Below are experts of layer 6 (counted from 0) of a mixture-of-experts language model. Rows are named router (the router's row for the expert), down (a neuron's output weights, with its number) and show model dimensions 0-127. Each number is 128 + 32 x the weight over its row's rms, rounded and kept within 0 to 255. Numbers have three digits each.
Before each expert's rows: "comes before" lists some tokens at least twice as common just after its tokens as in all text. This comes from a sample of Wikipedia text that the model never trained on. Tokens count by the router's weight.

# expert 2
comes before: "\n", "′", "″N", " (age", "°", ":"
router:118089148093161133134151117126141151142104096118136095142145102202059144101170155137145081111170117149157160146110167109171163200076129106213156171084138141173105140094165151165147162147116147116154084096103104169129118161041112148141125172172120120072046097102118111144167087117167095114190175079164079159095127126103110188140141148153138105123171129091090134140098139196148104107157
down0:144146112116107143113140149130151107143125137152139123144158060127161090069125073133123146119111117119124152172104114136116196111187051106105153144132101192089103104117079109084143089131033131064078149074111117081112102119180090075088170129109142178093161183095178182076107156200153116136160097171102092127085089150143149149100150090179145150182095106121168156106157133170108147111125
down1:074087151154118137127096106190117129086158073126133129097139133148101118129055175197170124123086136139101043167126152085158093146075118091113051125136086117125184133164135112128076088109105135160086157092062130108184113179097136068169123131142094115141087090118142108144109136136094085128105099133079157144169116128170103152093169110072172177155120126089121187107145126114136097118130
down2:094170129173097116049122148196117086142152144127103142116161128138182084063083110117162203105098094177192142118122136149145152106151161116153098111084112045099098117142188121103138174157108149196122186163087119071109084097132153154129075098110123162132107070117150113151108074101082104176119140154074074135164139124112119173104127102192112171156159142185074101133136088123139132184146
down3:135102110141126094170160129154114080124107147126150118179137084095156163182146130115167096153136144162200170139105100129167136116237125146163092110120128161055135087082103073094095180109141116193122042095076075096119159137170136083130115123152142103098097106156143101131163102176131165118130126111095105116138185171148161082124091118098085172108099086071148131140110104093139177151124
down4:121173084153194115091113188159165105123088162168070142071172159145093076114172073180116157106135084113180122126152135127118106104146121130145124131088208097093132132150086096104075176096151142119128092105147139135108145070121092117121117115157158167114169130138097157050108165141146109108137119113129166086116137118130102156152193149134156097143107094144129158123163114152095209140182
down5:199114172113054147108133145147088098114146148086102190152181094139135115124170129110136131131145089148145124097149179090110128109116146097161160166140103157132159109144127108145086062127109147108170137137186196196151134113115151115157136114149137185122177124174076136157155133117183178087144168132159097153113193125173096126081132070154161093101144138064155161122124113104128160103143
down6:097135061084103124150146118043118148099134138151135094110070160134115134134132147119125135074152093127178113112127140072115188122124098088146067175133117119114110162139094126111057132104169150155149132109128110122113101125118138080070075080132117134118154126130126093076104097150154162106108198132134110153126163125174099138135123127079088168111204087111117102160046155140102131142144

# expert 12
comes before: " |", "4", "2", "5", "°N", "8"
router:103163131097151170077226131125144130158134149150125151123123101186105122110166107084099135166133141089084101121096122174143118120140139137105137103103101061152142011116098139107163121113126126121090169139138191127095103183107120125154062137185173128159120111169101149106178113138140165200181117102100090129165157192115114131125134148169146053122110094161085138141091168173142205153160
down1:175079119102098104140114106145158078118180146101106089145117090165160048162164146092130178079139152158148185133169124090130085147114156129188169139141082091120082082115117161147128051100054102155148153068174114151112202168177114139142124094140127105074091111137149167088158083120128123151134123166133115144141102105141088114089101117120134130093106142095176167108136116159117162157140
down2:132134125157161132155136110162106046145095105100162100136156149138164141115122133121093138090120081070142070117161118090108133140110158172216146124080126134048129050091075133102162108155141176056130126172127143072063124077160116078110154077181142153166108123174136147134079127103093155103134153167111145142140072103144138128154105152093118117136131079144163125109114211072100157112111
down3:105136181119118171115147186159081170148137143157064115107130132210175185147119135062103066116070148093089102117117124153103163141115167094112152111118091172154112094143077116083138115168140182127120124141131100125118124159134132124164146099081128121129112169153148130116139131154117218198142121177115096078157129137115121105127122152162119138164123171091197120101116141089065122123176
down4:110082147144151122152134196132140088093142209082130099149133093107167146116048145140094141132104031080151098138131151127171159136176153062140068115150132166114106114166089132168123134112139188143169172108149107150176085109156141179081150066124095056115151161129112124163111112085178084101139156142113172141186120082089124116130120102142130135104094156091124091116070145146155175099139
down5:112140151099149125110107121113136081103163116141128124112072153105180174111157176141171114186053203127113142152119115112216111073098136132100120168126098132118121139138133111139139109124158143120197072137119074131133099151160131080196102079104126165118067096114117162108133114101078122123135128121139106067121195140151143145161152089123107128165087127209155138145162106095139123113128
down6:156174145125099135181093168104107126189131184143138166086143150105146141156163112141112145149157111169159069085119139109103090099128098134140118112120194168081137161161094105130071177098102110137208085199164127129137131141130172042154128172073113122026125128120145106130155159170133160115147110119143162092125129209131154086074092090093113145101159146108147063091148111101129142123117
down7:175159157086114088140134106102131009138132134139119140109148125149152185185145173148134099140118130121171112169102155146111181119157153109170140065108094125132119078119132092166126110114120167126105159073097034160172161136121157092137142134108130102148114167098096115140132183182172136117072147154105163167128135151161093202129182179144139135144077133110103100106112099147183112136116

# expert 21
comes before: " |", " July", "'", "',", " August", " March"
router:144099092101146122101111149130178104140121160159133166160066161087103080149131155090153077154108148083141111122174089108195162191118171118099109117095130127116117131102113091116106121100127175140110221231103132150109133121089086099105138136118152108155128129095136089176096163094123097101135151150169129088127118126171052129089143217112193167148161089098110142150081107100094152145112
down2:161048107092146062098127197105195177172191137136119141119145144143165117137157120109121090149082157146124133135075118167073058131145098153120121110121151160156155113130076108134130093154132138114035148166158116149123144081120108112112162153079111051140111154132111111170115151112164102083210127086101128113142195095179175164101158097164179101138089117163171114114129119156123133113129
down3:207203122078135146131109149139141182150061155087146144192138105101130091115130115168138130154139125117107114182120137120100136092120173137135125087159139102161073135113122134154139101123148110079139133104076128146127136139130130125104116119146026107169172106139142162050057084141180186145189057132192103155080118175089201154132152117130172128119139155172173072125078119082126116083135
down4:146125103140150200060108183153146146082134083135125151134151174121105104145096138136144108150132128165157096161180153128137155106092133188156146108094111121105140153119117159077182094132127085141097114144099164145197123141158212146123074147107171126103139120128139099133110053137115088137058159106143203136181084163135125096070161111145139063139097119133127073118117106175067140128181
down5:109129153126122159180130131156064136141078098165130183135163100067134113129130118138076075129065169139161149096147150137071102136132153159124121117172133123112109111095156113188113104127102088150080139117100137147156158125122101124174133128133162184091162167156142159097154146099192153126154141091088188163093130091109162170131149150129090142146169107176093106108143175110119082161089
down6:072154050137127125175139053107114166117143057108077110133124134097143161096076047122177144135177131135087070119149136179118101103147105154104111135073155115074142189109119158134120110176132098115124163173187157114125099114158081175130090146104124130136130176097168088107144106147129109166150124150097092187123120140147136127176174182191101164154132050089101155033117162070097122124127
down7:155131177139160157087125151191145126125135138169126110170132102145132057107194114086109099139144096080100176187080061072128098101211163162103099150122128096136162100139080191079133150166131137159110130093132152130141132131123105127144118130171144133131130119175090120105184117157129122153101133093100100125157146140166126121129136107136127132127136060114113155089115174141058139106172
down8:166108099115136143073163133152111121120129139135156128174142123145185151124164114122170138168154135156075157164150115103170093084091153124114169063142169151116184119163082104103100187157147083088145133106162116139066132067127112156171136097122078130118132143136114163084081155167119056149105145176070136142133115123103140191156088092171171170137180137162127197175086152093197211113160